Experts of a small language model.
Experts: 2 picks a token, a softmax router.
Training: a variant of Muon for the experts, 4250 steps.
Below are experts of layer 6 (counted from 0) of a mixture-of-experts language model. Rows are named gate (a neuron's input weights, with its number), up (a neuron's input weights, with its number), down (a neuron's output weights, with its number) and show model dimensions 40-79. Each number is 128 + 24 x the weight over its row's rms, rounded and kept within 0 to 255. Numbers have three digits each.
Before each expert's rows: "comes after" lists some tokens at least twice as common just before its tokens as in all text; "comes before" lists some tokens at least twice as common just after its tokens as in all text. This comes from a sample of Wikipedia text that the model never trained on. Tokens count by the router's weight.

# expert 14
comes after: " | ", "0", "1", "–", "2", " "
comes before: " | ", "0", "1", "3", " |", "–"
gate2:141154122120121128107129068148108088119120154163135130149132099119156090122088146136176098107146139130118123086130125112
up2:198144180137112089121112114118147151120149165108108118085105100134089109116125076178127108118178179114110113098104148138
down2:123117162124163126142144131129109138139095067117125168088127104140137135100123094119118134123152145122149101087190140130
gate3:158122176156143136133123185153148112124119119051158134115117096134128152153127094125161157092131116115123101137148138148
up3:084081094124135113136126142156107107114071124081151147141108117124125109132116124099137116157106085121163094169124120125
down3:136135108137135145148158156102088125139086151159197094107126111100140126073129162128123114113146124122134108122127147139
gate4:086091110120114122163117146129123129103166143104120132123167139108095146059176122145150143184103144106129104123136082122
up4:122147153129121106113142159115169113116117139134099133132131103125146100086088120133135171130140113133109122109115133113
down4:124104117195106136092124137129087127172138078103124131109169093134169142096097135083140119109113155126090131148136115060
gate5:110095131079169135131162118162087096091113167145145123137065093112131140109112100131129096109133109133161118140096125083
up5:165134128124141120117104134109115118143109125105129095123130143142124129125138143090123118174132114161121118081139123121
down5:152135078142146138130166086147101123123129079100157080149157158127106156152122150111082115100147124111151122139162129147
gate6:108132146142106126133107112101178151104158176128101079153158141138124137130156131090126132115136120114109142090097086134
up6:140135170115082140124157147164096108166106132159144162154135112120126141134110145143098149138166120119145120111146145123
down6:144106107088073126117115110144090094115108121131149111120140114110090146124139131122184165117143131114122084152101128136
gate7:154142135084161162128107091127131160153122108102140120153121141127099158170158112170154144116158101099136128112080123154
up7:158127177109154157102129130113154135144151127074138141153134166109095151172109135172126185116143115116123134122065099140
down7:103127122154115149149157123103121122118107150163115155099150136074108111120066120137139134110143129098152105068097155147
gate8:127114096167118132094130121148131157090162160129147107157115107129119122097111135121111081115127109137114120147166114135
up8:101139113121134136116140128118088111154125123060119101120128137142108128129089094132164148142147124158128151108110085118
down8:108120129104113124099137101154116157144150087152109116139142106114097132100137102160100136114130120143154168153145123125
gate9:142138157143099120138111151107147158116136121132115172145119089123159178114138115125135138152191170105077087091137096089
up9:151164115124100119163143165150149157108111130095163137150161123133135147114110148069147108143149178114107098113161101127
down9:133116146156125113140096114117126118139130156167146138092149120134163096125190154114139115181169136082128160148138091136
gate10:087143096131099144119122147149123104145145115124134125141148161149125172131130114117106144122090128121100130103117129157
up10:149115123122110114113158116110143153117113192116142094117103119130114117125074099112127112140161118140144103151112120136
down10:135109151117174118098120128189138119140127152140154093119120122109058120136141129130156148117119131110177131130124090124
gate11:160170109157111140126139125136114156120149133140149108118101163129178180103122127129107136176163131133122138112119126123
up11:093074175087138150153117164119129116124106124125116145115157107121118149144122127121137124096089130126133073135141112110
down11:102114141133091120127129149145154180113106124143177120140123125115112128146102126137118104098173156176139147159138149093
gate12:120124174110151155153135084126136114134117146146110128124151172179123119127106163104169156099112135129155126174135176106
up12:100159114141160101152161106132138152137145132171127120141140142096165171135137111093101169142117112113119123164132148138
down12:145126121155162169122114056114133137111108135113148123095091092116124130104146092109153135099135138130119136159121129122
gate13:139154098126107088100109123147107093098135112154111201125135141152137148129104121116141113144107129137129144146152130144
up13:135158105133101112077144175141131118135112068104097121143162158122132126127098125140159113110143161136113130147137158153
down13:144133172121152123125128122151116143146123119129128155144131135156153086129125141095137116126115142080145163165131113120
gate14:155128064117122118078116115153099102106147144138106141108137130119148158145175165133136158126098143084107191127121140132
up14:125127102118125104104112115120146106125108128155116163143131120118168105127123111189162186087126116151121111145103144114
down14:130147171103162144139111136147112144122135119171165101107114102113135148103152166145148147129148105155141099119094133146
gate15:120141136142147142065176101126109166116111147152117119113132069129135114133130120122131161133161136129158098081104187134
up15:112096166137092105143163157124181185124147147170107144131119125111159153093103091163109153125081133134090149123135056087
down15:142183098112144101117116123128105156150116125106073138138084141076104147123145127126112107134108136134133105104131085114
gate16:126156153109140144086156131149117166147130163146149101165128075118155140112183153114108123137138129123114143084191150128
up16:126162170143087134120131132109175186144097119119126089151149097139144142106141147136128125159130124107157092116129105167
down16:139115134127132134092154119104083180128118116172117102106106160185133111148091101128110133145083107113109154135105151131
gate17:118124149124136143075118093125140147076146119094133136137123131129149119124135157112112136183134128104149160119150115123
up17:137108197129149127131152108091137177133108141119145120142120169130114162116139099149129125143138140173104113126099133123
down17:103184132119141113152075107167157104139135135106114131146099121142145141149117107101067102140171118135113125073136123093
gate18:134148090128117157116109106093099130106122136142147122213156117181151130109163152104120116113124136165122148097124143184
up18:148096125134137124120127129077113138099155143141156142170115143172174133105129119080163138100069111138144200100130137151
down18:151125115146117109151089158102141180080106127150123123154133135083141127166107156079147114142148146135128148109125136163
gate19:124149118134107097146169131168136149159118110135085104154121109121158136149140160148081118075135105112130102125083096144
up19:060152125158123107142121128110117171159117101146122121147112155132119128142101173136118132120084179101103081082117148149
down19:140102118144121146158127136103154131105133135118105127127171126115123135101159165131155143131149118134124137162111093095
gate20:090116152113083106121152085166118129102143127138127089117101154118142155158117137094110129093123091096121127129141113124
up20:137143145102147121107096130171113147145159148164115143108210156155157088146131152118116142176129158182139137131082161113
down20:127127130127143134091143174150123119110103124168062137108142142123141150133107128098158148161179155126118099152117133101
gate21:146145161122117114156149121134156126097149149134112164179125109147114120126112145116118166150094080124055096122129107096
up21:153169130139071135106139101141155125135146126147131144112097086135173087162124149149128114158123148163111134124114107127
down21:162166084124124162117169105105094133152106141123105122093130137158087162123138115139089143156111126153140097126138148146
gate22:080138150143118141148113131129091158108114104115123112098110171147153128094158125181162104148133151125148125156128077119
up22:085135150158116149110120117147127107095129141140176107135133171164167103120132099124165121140113175118171137143118092132
down22:113147159137116170118125134129170175120127132131138134141131142130149090145131122159106170105201126151164151180117131120
gate23:112108101159123114099159114144102154125127100142150130148124105127172134102115162152151118118146215134120089139105149105
up23:096097150169094167132123138113129112157148168140093155135085084180132119119178120098119166110153093156144151177119119136
down23:155109128114126152128103093074136171177148123141106117104124163108138113115124140135134108115102058175084123164129153138
gate24:150140098125155138112118124104160118138155060139098139142127117102138119133138125123108122124155144131115117122135119110
up24:088153119165123169123115110115117167139121114131151123111164165103160161107158106182123139117140134163113116150097155068
down24:138131104126148115153128127129085124133152107111123103138143092140139135149131060168118122171154141169141130135124101119
gate25:143139090139160124152133147141102153085121111098128158104178161129122165100146116093112148141141119121128125115078172085
up25:122132172128140144165109136118145135104093140149159101110151139189082092090119133141139114122160130151133139140150166112
down25:105142095149139120138143149140117140162147126143160158118123141114097112153120126087109104160145169154114134138107192132
gate26:124152117122130160114156115109146127143127146126145079126125143117143065150162132151127116119102081143167148134136105134
up26:141121063110169115136126119107089136097084067128127142156141133131138156111119128099144111151128147162121131135152080118
down26:111091113145086107133117200164150105137106131151122152107142076115144104146144128153154114123106100122154107181098102131
gate27:064138110125171147127142109120170165133162093133135109125151152084123119181129134124133124138139073098104132168125112125
up27:034144131114145097113137139139125114098171146150144141112159188112125091114150110112125125082102125083147095142108132134
down27:128108138117099128170126130103134144140117144145196111155126071140121134169151109115156089130110148101124081125113092182
gate28:123152155152081142108112107187141150100115102170142129099104133118127118107117115158128154131112125101123159106102144141
up28:133158117130116111146098179138150122169177135138111134120114126129136107140141095129155168123142145106126173134153114089
down28:107152128157125146124125174107126148168114136137151057122109139135118141132120109146129159115147151143110093106116081117
gate29:143113136134120109132165098111126162099170109097094132159137147157091137153173118185092091126117122128172131150114107117
up29:127111081129152115120154104095101123157105122129159105163178123101142168134125187070113130136087119151105137094147164140
down29:113167119143155117168143154101104121157127115137110119125134132121119129115154142161132147130120103167149119182148110153
gate30:123127114152112113104113181134119106171164134141149099185119159114122117118131110093146143158154119149107118116138114199
up30:110186124153111139146123134116123161167133131125098123129120125116127150169107087129136145113138128082130112121124127105
down30:085093119079141116144150117111142140104160143120148101114109164104136168116046164157150131094090114101100097159088157139
gate31:153166109162137183164123131142140159143095178112154167151133078155131168125109164131202139150150134102143106121137082112
up31:168128137133123148119184155156115155110170137121127150155176174107157110169104172113149127166130111112159129131118136109
down31:141130163068111126103109098130152153121124134160146109106113137122124146113119121093120144100086126150102113102116140137
gate32:097116108161153142144096138129110117168116102135121182138137155120160154151124135164129139143068156090151145102139135140
up32:146088091121119153128107135167184110125155139156091130108113158153126136110200114120093115119126122154110124198130124134
down32:146126154131131108150169150104093199123157130126152114082151147147104136126129164194132132115141107085125110121121101118
gate33:124157142116106114115143123130116140120110138157153131102120161100138132144083144137103149130132131128143151171114148095
up33:100117123111109141192093167125162155119135171135152138134110130150124108133133111100129127087128114181127118091155101125
down33:155132146125113129134088091124060116166122128151131136144193121156149153145132101100174165143149143133115120150129130143
gate34:117105113126179091120088104153130123128154135136122164126105141133129131132104089135132180155154135164147092145110098092
up34:150163152076125119114085139080134160119106114127164157165156118143084117131137111167170130077124118138138103107133146191
down34:103128082146171125134112145107114132110150109134102110127131117122113124150118130130121100080135129099132112072103113137

# expert 0
comes after: ".", " |", "\n\n", ")", "\n", "=="
comes before: "\n\n", "-", "| ", "|", "S", " The"
gate2:144131120139095140098139134136123146125114107110059137162077142148138174095185126191107107115147153104109100149129128143
up2:114139106196121114144169156121087103120084115109091156172127132171171100096127169151143108109107116156156165122131132128
down2:118158143160126121119135148128122112137136122121111143176123120098119109143133138155091124118127126129142151113108123131
gate3:118135130163155097131117120109142157143118141126151135095101120110131144146109091128163145145114141110114148154109115121
up3:099139120084121120110124088118097149101108122174108101118171091150128099160075069111122126129123151173100160094102146124
down3:119135155144136139103163117134139088096125145110130130153104105098115155145126110132123138092122170124162085129131124131
gate4:120136098112158130121140107185107141118098093116158095134157135114167139154142118114111085173116129142085132110155123104
up4:163122124094129098139101134178123141152135135130140128123119131123144120129130117136149101104138089152165143078127116119
down4:114129187119161111117111123123091115128121145175145109157131112116110173127122132166142149131140153086119131132129150139
gate5:139135125095097100146103106103155143132182101131120124142136126107129127094068151169128115127139153103110073120110100104
up5:123110147124103128118117066090081179107122177100137085089082103123090148125152104120158146119120159135095112139119153112
down5:128114152132136121118129143116114117149134120095118104109131109207109169173131141127139122094134079101114078109167119124
gate6:151152084116174165108117115163120148171195101123138104136142137135116160142123131102117145154090125141131130141144154111
up6:118149159152130151184078101118103121081122126136115146115158077126119104134174119094126119096161112103163136101094123134
down6:161141143145150180127115141120143111146129145131136111137133144110132152114079139135145131108138168128156142105129124092
gate7:167096191112103172128140173125140107139137101102141134137170154101131123070093182134104100161120127090155130124163119132
up7:123105118095120159109163086132142125137165162102170162126134159134101116150062094111111129143133160096149110173079151153
down7:150135150156079099106136116133115158128156099144109093132106142158134131098103095148126133125121109100145152128146113165
gate8:146144082146113121072123175121131077147106150157101161150162150179113115114120138153140119094136116139089073139137143140
up8:096133110156130110115114089142166126132153130122109113129129096120138143115056106099140135112105146100108097102123121123
down8:137139155109140148174093178154144151066124139150137101117111151116123132161134133116152128113116150137133116118129128119
gate9:143111150141121120174117139125131135180161097138074139116122126090103118130119117160131112139116150146105145158162137132
up9:142101106145147122112151139148096077100146145106143107094099145126079138111132115133122110094117132148143071140138137096
down9:113146143144107133121137122163092158140139144104109127143158131129094149114078116126105158146134172100167144122126162130
gate10:092141143176165128128150107164111173115153140108184145115158132138155136139117138132121132149162135154100093149103147136
up10:142088100105133134149124105110104118106101154137075116117163097120155125167156112079120139142103167118154107139110082143
down10:178104134117165122074140169165152156106103142134130130140089160099142098139109134131128129151138126131128125107138071116
gate11:141152122107159111105120132142151161111142172154117170111061147138098111140133062099126093159144163140150127129124101110
up11:095122130157127133173115079129120099133103153112096105105142071129104112153111139137138122150099116177135139124149132117
down11:092146124097133119148145135101103102138154186116154155147118152129115105115139162108164148157103132099120184105149113143
gate12:132110117130084176129156156096151117146168156162127114116101106158139173147113097113130136099150135132182127129126123135
up12:128104134152121091131143148118142135105160144195144168116130115083165136108135135136125077076150125150137096101140136126
down12:117144090147134144159135165154142105098144146134129097130158167094150151095159105154112078084161152096119115126134075136
gate13:117113106090101092100150106141167162103112112097113130114162117095115148157163141107110116087090159175108116137137127126
up13:121114175102127094118149104161169162118120090124092172116184126111131131128160143136130136084109136130099150147159095118
down13:136115120150129124122144140104103095148121150110127133089142098144126113059126127093157098111149146097137171127099158139
gate14:072109133150123098113122115133120157129128144100103118142136084135127090081116134155147102157097133144124162118177121118
up14:158125108087111129160104159143151100144137153177178137139143133133121138103112141144107127116125129122169126135116118140
down14:148142081096136149152101138078086165118115106098135151106147106136138150149152109130175143072124123105107115143149120143
gate15:124151097152099117084157114150194151129055132148126145142139185130131138111091119164120127124126092146121126136101137120
up15:127097110117139144161173124123140106140148119136109151176130121124161127138143114109163111172106124106129153123091137100
down15:164154133118102110154129121133106135132103099173131157114132149109141150108125168139155117154111154149126157067154131125
gate16:170157136135110127119138117107165155138094091151109127147113149128128127080115171157141125127124128165143095096163128159
up16:107096113127156110143116131143078143149135127158106080147161147090134162118132058119123092154120122158116135136159131117
down16:147131071118097132161174112179094161142133117145145131092156147134130107106131133132162151123150113131118103115124164116
gate17:120154145123115115112057082083139127099147085116123125104140130128123116156115093107132175101118125137131111148108141122
up17:112143109147140092134111134122135129087130112130101145143116112137120133139103107109129158130124116130171117095151135092
down17:113111175113135086153102135125112137117145104165163150097148135143138127104148170126131156129123110120143146132159134130
gate18:141148136159137152170146101139131135124105146129162132159162122173081072147108152145116132149185132118108113127161131135
up18:105147091110130109105156137131136133135109115149106137137131170123142125109114170136154127094104112124141122131131127116
down18:165145144112116079111111173126104110156117150095095111138094124130136140128133153136090140118148097151125141118140125105
gate19:117131136111185115106134090143147145124138106140119147069078131109130097119143117101116095130135125147136134147117127103
up19:134136133175109118109083174123110080126126135149109114150137159118148154140148094125128119144117110172141108168119150161
down19:123115159122132151089150114049085154108121133149133165122102148119134125146147148118110116100158106096095122097100107138
gate20:128121088091088137141136097179143141152109116092155107135141147124181138107157125151119131139160094176125126141126166145
up20:169125109120142094159093146128112084118168130112112133141122091109103110079114146097154125142152139126153116158105130134
down20:127112173114154156151129119128098157133124114145134139175138145108132088130151099122147150123123120125188155139089138164
gate21:149130137164170117148133148109146129101122081128122143148143120122114113111094101166145136172121098137093145109128131140
up21:111145129138152076111175146115127105078130089119059130156133135114125128137117097126115145128101091156148153148137133144
down21:117110147144150184151119136160160171143125110103107129132132121080120165122181149124120103111108160152119127096149088166
gate22:096102127146093099084161134152143079113107121131096123133129120092149128078112147129117142171138119140082113129114080144
up22:110106167127142090099211156143144100072117117158147112113094148100142132102080152147106144162120140148099136110098099137
down22:121136135125134120122166125132114124139141110128136142171099183091123137140150184153118146124114157118085110106137100147
gate23:154134145081154118132163133116117121129099113147170158097133140167120135112168070148114120099119134112095132118101124115
up23:156151120121137097119152172126140146180113169129121117116121153149120150139114102149125123112133140145084187135088111149
down23:124127144148115167113137116176091112134134114116124156140122136117130145141091126124148149094108136109095083140151137119
gate24:104112132132138126161072082163125152179100101132086111132149104120150108122136122133093067115115142101075117140143127134
up24:152113145163114109130112062142156123148095120160118143142177138115121176153132104116113122133085118137114144122105130164
down24:117123153074100124133111092106189157110100159124142097093057169121143156120146127099107139159139072111142112138145164136
gate25:152128115125144102157127100108111111099136130165149115119156103109073131084139150150126113146153107128087146145126175112
up25:111118145147120127151120181144143153089114130144112098123162120147120106095148156143128137075125111130164130178145103148
down25:101142167119126136121135125166120123117072110086106073140105188130114104141181095140128116133098156147144140152090147124
gate26:163125137114128120103160141140138140145123105133079192103122122071137118123107117127118135121186121130101113129117089097
up26:125153138130152111118143134127118079111113148134146123108127174112153171121140143102169118133095125145145170143108122074
down26:147128172125128154131153144106138120131149127160102139120127151104142111118171188146117172164113153170118165082096163138
gate27:108070124137103109129158125137141127101116095113131103104104126100096137146111155140187187081142107121075115128161106093
up27:087194139066138152143142150110129095155150162132124140097125146141160100134106132114155122085127087141127183101110128123
down27:157140127156086089128104080163148160142102091156144144129113088108122151135137106169121098146122141128125099127140108125
gate28:166131135118108165118131152114138095124087134115144126119155159153123130085151133120182151164135140091147071126151157111
up28:117140117107147152136193108085160146138109148097143127119187115126124144086143126147131142119135096102142148147119172109
down28:117134124137126095098144098092118124147142159097141124153074103131127139147112148085094102090140152130167154177150110118
gate29:154126144119151150130161151131117126142165106125106172130128141150119159132136150107135145083172096094125137147134103117
up29:127156124122125119121158135115109129111119084110136145146165156120108154120143158125168150109177127157112128183112132148
down29:139093153101125123126180104087077084142141133144141138123155156147125092126162151155111143129105132119089144085120118129
gate30:128103117122140160132117154134149125144103148130149065146108128119089064147103065103107159131171142129117115147137130164
up30:146107107104088122134131139151154118154107108125130105140125139119113095103166133146164138133113158141106137150098127165
down30:134153157112089125118141193156153090110166100136116136176088162128148094118139125125114104142133130104161154094114099130
gate31:118108152175101113133118115147147148142137143148146139149122120130098126129141093137115103139157148099143128104105125116
up31:143130134097131087124119149168129155141130139120166123141149109144144168128110144131137096131101084109134103107099148140
down31:147080117131103132105086118135147097097134116106111168131186142118105158107121123154113124095150136108107120154152136081
gate32:151134083152107117136099102098136111121138152143146116086125140110137142144118180100095158124114121138124123162144137143
up32:120124102135136122119115163112154143151162118132121158161175166148137112110097158130131114132180113085157145114115152145
down32:102136140123121164117103127138122109139121164151104110124117145134194152095115148124125155120165110141159124113108137131
gate33:167159148135136143115123142156102150122160156126133160121125126104127139151118120100181146093127097112102162178122116082
up33:135198191129099141165115146123113142116182131185089133146136143082108150146134125124154143114130126124108171177108125118
down33:118153143069098179111115122126171140151118138122107093138111140135122143105139132123142167112089117093136147140115128091
gate34:133103104121095162163145126151098129105146099115106185092142124113129123129089097122139158144127117107103126134135099148
up34:125127165124085127135149110169124120127139155112100114161124093141157121128120174119193133154097150162152149103142132104
down34:128132104112186109118168157129145145140124133137126132102154184178116150111125139109152109155145092107162129073110136109

# expert 15
comes after: "1", "2", ", ", " in ", "| ", " ("
comes before: "1", "2", ", ", "–", "9", "8"
gate2:121118147176150149110065125128099117108132131123170101102144136139115146122131178130122106145128147138125125133127115104
up2:123148126192139113125091122124118091120168138109170121129125118154141119124129148123151115108107116142094105124099142112
down2:095188126142072093099110138104146129087136107147119156084123138112141075164125126159113106132141140125141142138142097102
gate3:107130145125105159156160145129129106129146130131106107100096123155134154126115139145106126169147107129116111163108143128
up3:158167114103123104095121113125134140090153171180095122072127120104157124070125132144155137162122100138122128128135093137
down3:137102139112094086121122138119126090132116146122118103109104099159173126120107114124117122155108127107142139113131123167
gate4:085089101149104122137129132115149148098090128093097097102128162159129112136154077114164126122134141131106133089113157103
up4:158153107139127117120133104152126134135143096138119143132136090054125162146101142133125143182141119108121135135094104142
down4:163159140112156168142167117092064170117125121076109141093144117149124106128131092140144107100140099138086142094167160149
gate5:086123159124164140124130139107152140106076090116122104163150099128165111112145134142167142179148119161157093124129136113
up5:173131098177125113138154093139130126120120175166097145123122174152102165103097120118127125130102130111139170103113142158
down5:181155120109147169156145134113119140106144100128072140153114130113114105157124124135137146123120100090125121137072126162
gate6:151085117149119143158079132091120106179140125138104129104144132123105169144152114144086146132184152169147150100134112109
up6:175120094140131131099102133137150135134105098144127136089173144159080139122145121138090128148180130153129115112135102122
down6:151139101158133139131102129081109133113091088161086158142104078099078142083138143161131111133140153124177097144119108099
gate7:135121115111108114128140123121118117106142087122124128074125101114111129110134124124120134131137130153111125116136087135
up7:114135100112091139114144099119119127118135115136140109097135111149103129124085091126125103112129158170151140160151109121
down7:120137126141087177100132123143133148137129130143105158126151141113149130131143085141156077145119095136120145145086121124
gate8:139147147140117165112149127104180122117116156122145109116102157153137157118143143173077190143106128151122106104113115136
up8:129083137111159105121110137088130075167097139129151154101119133120125120091110129083112106123155135128138092096127091172
down8:123106133122104116119138152115160140156121149112132084127143153112132134131084147103155150077100124131118101155093108128
gate9:161105159112148095144145123084109163116150142145159120098129134139135134101136121108132101108127129118133133103135119078
up9:111098111149117115171127101120106175114157142174130129124128134114128158149119103111114136109160128106140125105158144118
down9:101117143099133095082134150136171117118116119121146148120150128087112093114132130144127093133153127141118123147128142118
gate10:148118118115076159131119148158129157150114098138149139160096104121123200106136140088082127116158122090131131153172126159
up10:156161151188131125094113137143123138131080125135145125112137090104121108118177095117134131106129143128081167141197128130
down10:109143150103117141122127127161096122130126121107140162144121101111102107143121071174112095135125126134131141141138140175
gate11:129138123108143129122113127120122151100143091148124129103134134111098160115125113127156108101102119172129082149111160122
up11:152122099078123162155121128121098151157092130145155099081088108119132114144088131127122148156107148166142096109102086133
down11:102147174099165141190082115053153122124122117134129149165094122143088112107068109085149123111145127157093089186134132126
gate12:094129116137104135118137162148110174157122106170130118137125140121217119118108139148122148106161174093087117142115114123
up12:130139113179105071060115083139110140134159116133103139177132124093109103121109160127126136133147137143157088130156104139
down12:153116105158111131148135132183162134114134104104090097110159140122145155123109148093120132107104120134143161170109149142
gate13:114141122141134119147128136098144123124104152140156126144134108179106127110083128127138132165100126143120109162075131091
up13:102133151137116161074140095129122156118124175127097089117128166097152103111141123124081131102151098122132130107161185142
down13:118125058142155152122116133150135122162123107100135168066137151129159121111143097141107096129122130091136113104157106135
gate14:125162140119142139168096122106095078175143109126117086162095096109104162141116117126141074136169132147130127142168111122
up14:147113107137129151115145105126138131094123116093122181102151164155161100123098132134091203156095143108126116117077131144
down14:094131151117123176131148123138105116122123115184107141100186130095097100141102127109164082107153126141124171158105162113
gate15:131120115140127167156121094096149160135128154142128124147077119129120103147126106139091143123157119099133115108117103122
up15:154140134075136137133128157158137119102142157122097115120149111135143159118169151122173141103127129151132132129140154131
down15:129140112124152087120089170095126155122138111093139108152122140104104126109108115112149144123124121113161150131126137132
gate16:121137106074104132136094110096123146157113148126085104156143145115127143139155105111110109159119111134105139137161131154
up16:125099118137137152132103114125117159128120094117159115130101096174120082186055125090120154128118094135114152164143110121
down16:147168122111125137145156132105160150152110126121139116164118132120111090120144126154146167118104155070173140147094065155
gate17:118142134114153108158128118107131125128129096127074170153137131165155119114097120171147119154120115093119117132136086127
up17:152123136124084137120144120132159112129086173121109146151131129138152152124093171114103098124163118135182123122122146183
down17:116169123172128135136179120101150137142145127132145151167128143159156119146131138145118167104109161175117108148082138136
gate18:062108159175114129122100133109154152109128099107123106115174130105121165078066106134129085172119135159170130185132126120
up18:139159122113119157131161105095160112149108145106134122122154138130124075120170106145134156113102149148140104078099091113
down18:135177123116137100104165117146087114143161115138110131150139095136122119101153160113121144123074128140109117095110145078
gate19:151118118132155148148119109103132197100103147136125132169114119124116096131078154140135118099149127136171151141155122124
up19:090162128142152092108120137101088091124116141132128131134131115075114147108163127135138106094081120162170069158132095112
down19:158126151105110093082133126095152122114175101087118120140106143106156137097158158153167047183135129115125129131086152082
gate20:106183131113109069135115144130108159110121071122140124134167136103103167133101150156088142080132105143082132158181111108
up20:114107129171146125134099096124085091138157139145142154118093110134183083137097132138135116147124171092149124104119152117
down20:133140136163137108156115095128087129152125109114144071083097132114112140133117128146133156115157164157137095111108126096
gate21:125094122069142126137137122111108139168097148147157145126169119129150169136140112108129106200148124134127149131157127135
up21:137096133108139126156140138091120145166113144141134116127161153143102154178122132092134117178102160099131129147123126143
down21:088094136125113090163164084127157147090160137116156128154172066132110124103131140174130165158129099099124155115135108110
gate22:118145143102112120137153123087098153144152153135121142112138135125104138051135122157108152145107158136108091135099152130
up22:107127175108145118105116102128127103120121102111115143128105088132143158135115125110109086102132113078154149130148126085
down22:111084114174127108145110077166147116076117114133158129121125138099150119113157130142158097163108121150135114151145109114
gate23:129127124095129157154092161108115129163157116107160151141117134128129169114128130133086120111122106143126137118152140185
up23:167111096159144136165127145111113113138120064117120095159102153166172145150115130130085123138149103147138109174161141172
down23:188138112123113109135123141152140136109111155166158099135093169134125109154131129147131120138127138134139125135101133072
gate24:156151093116130156099105106172142150135133138174082155136172095152164167140120117121141105153127130120088122111124127136
up24:112081180155131145160176120109145123111134124110164114112097155108104040140138160137142148130100140122128138158090131130
down24:103107166149114150109141169092136127146110158147132149104131106109118131122130167126129186101116140121147127104129163147
gate25:096152127092119138159133131132153107138128106116130143136147126105151147080161147167090153096132107137123142116166109130
up25:164175108139148129125136108116139133142112130092104135153110092108142142150122110104116127163106116155153116122134104133
down25:144138140115088118126164150175152094137109143122143146078144129149087148120113117131057127144111104116176128144164135120
gate26:127131156133121139111104155048128140157158083114121147157130121119105120167105139124111131142153117092093148151159119160
up26:132152164123115158135150138054070124117135088112096129146160147126110133164117124119150118159135151118121144122149109156
down26:109144140140120073164128134135125139148140174149109103148138141097159076149100142143155112107142160134107107137131098156
gate27:121098091121133141120140137134141143171124122133144129127121111121171140116151129160094118144151124099114121140137093102
up27:144161134129124107159105107113111105104112145129122114148118144149097076113076127134137134116097168154119146151133134140
down27:131121138105115090120180141106173122159162103120112136131129133118095176101097140136115125129126112137125165102115086085
gate28:111130126181117116072118096119091129134152157160119110125135096083158127101094071143118138112124123123166152157145135170
up28:102137116134156130109145113132161152105123162116101116106113115073162121156120067138121152088158130120156121101173165131
down28:115148132084100184129153151143114152121155148138073084145110211121117119154117132127127160129167102148105125125121186157
gate29:135138127111126152141127148120093159135095116155149135140134173145160130131125139115141152091119110124092104148050101128
up29:093134076125150130132103119142096131163110106154128118148134153146139145131121145078152161129130130129124120147121104149
down29:134094174136122140123142153170117129160136089155151122145109136114081113139088122138122148098130094163134119113140132092
gate30:109113137158156124113121142122102156142134098126089128130123126116114153162127152165109123123142112085103134078149139079
up30:132118113115113088111135137124149079111110120130167135092122111130104146124160129115143150188130123168141144136112080123
down30:101123147144078106177124140140169167150104102136151117164110120125109107139131120149169093147143151107105101078134112120
gate31:153117121098125129171120146120117149104155128131114152126164128184148156107150111079138111144104157119086158090122117122
up31:097145117133110125092135153123146123170099160121152118141112077072099142151105161131124120106097129145156090165117128172
down31:126172099141088116105106122153119122115139172132113120141148121126128102151128171130120123125115131114154076122135091172
gate32:080138110166128124114117140104096158150123118149152106142087140149115124119132109108135104114114077135147156133144161107
up32:127141178123117138102111102128162140157129134137121138190140147132109114132102114143113153123127110129109104099134113168
down32:167123137109105127128182112133120088168128116116123171137129139134150162111113126131126155145098098169082169143114135143
gate33:158103088138130170122081124133133109141116135104151108175127098152118115131141102139138153122146133123094167115146160115
up33:092136173098108151084143137128122142095132139148122101113113115157114151164154144141114143095142143117156104114152128158
down33:114096116150121117133127114119109132149120108110132173130155117138135143117104078156130142102136082151125135164120189105
gate34:096155112143153179134104106121092126093140142158131109106139143139155110140149123094129128179104123135122162079161139110
up34:097149109140088158188117104155191097111109154136131116095138076120128143120134130116150143107125098099151147090177099107
down34:141122088140160152183088120117079145133117165143167116095141099126139112179122098115092098152178122151109096109131118093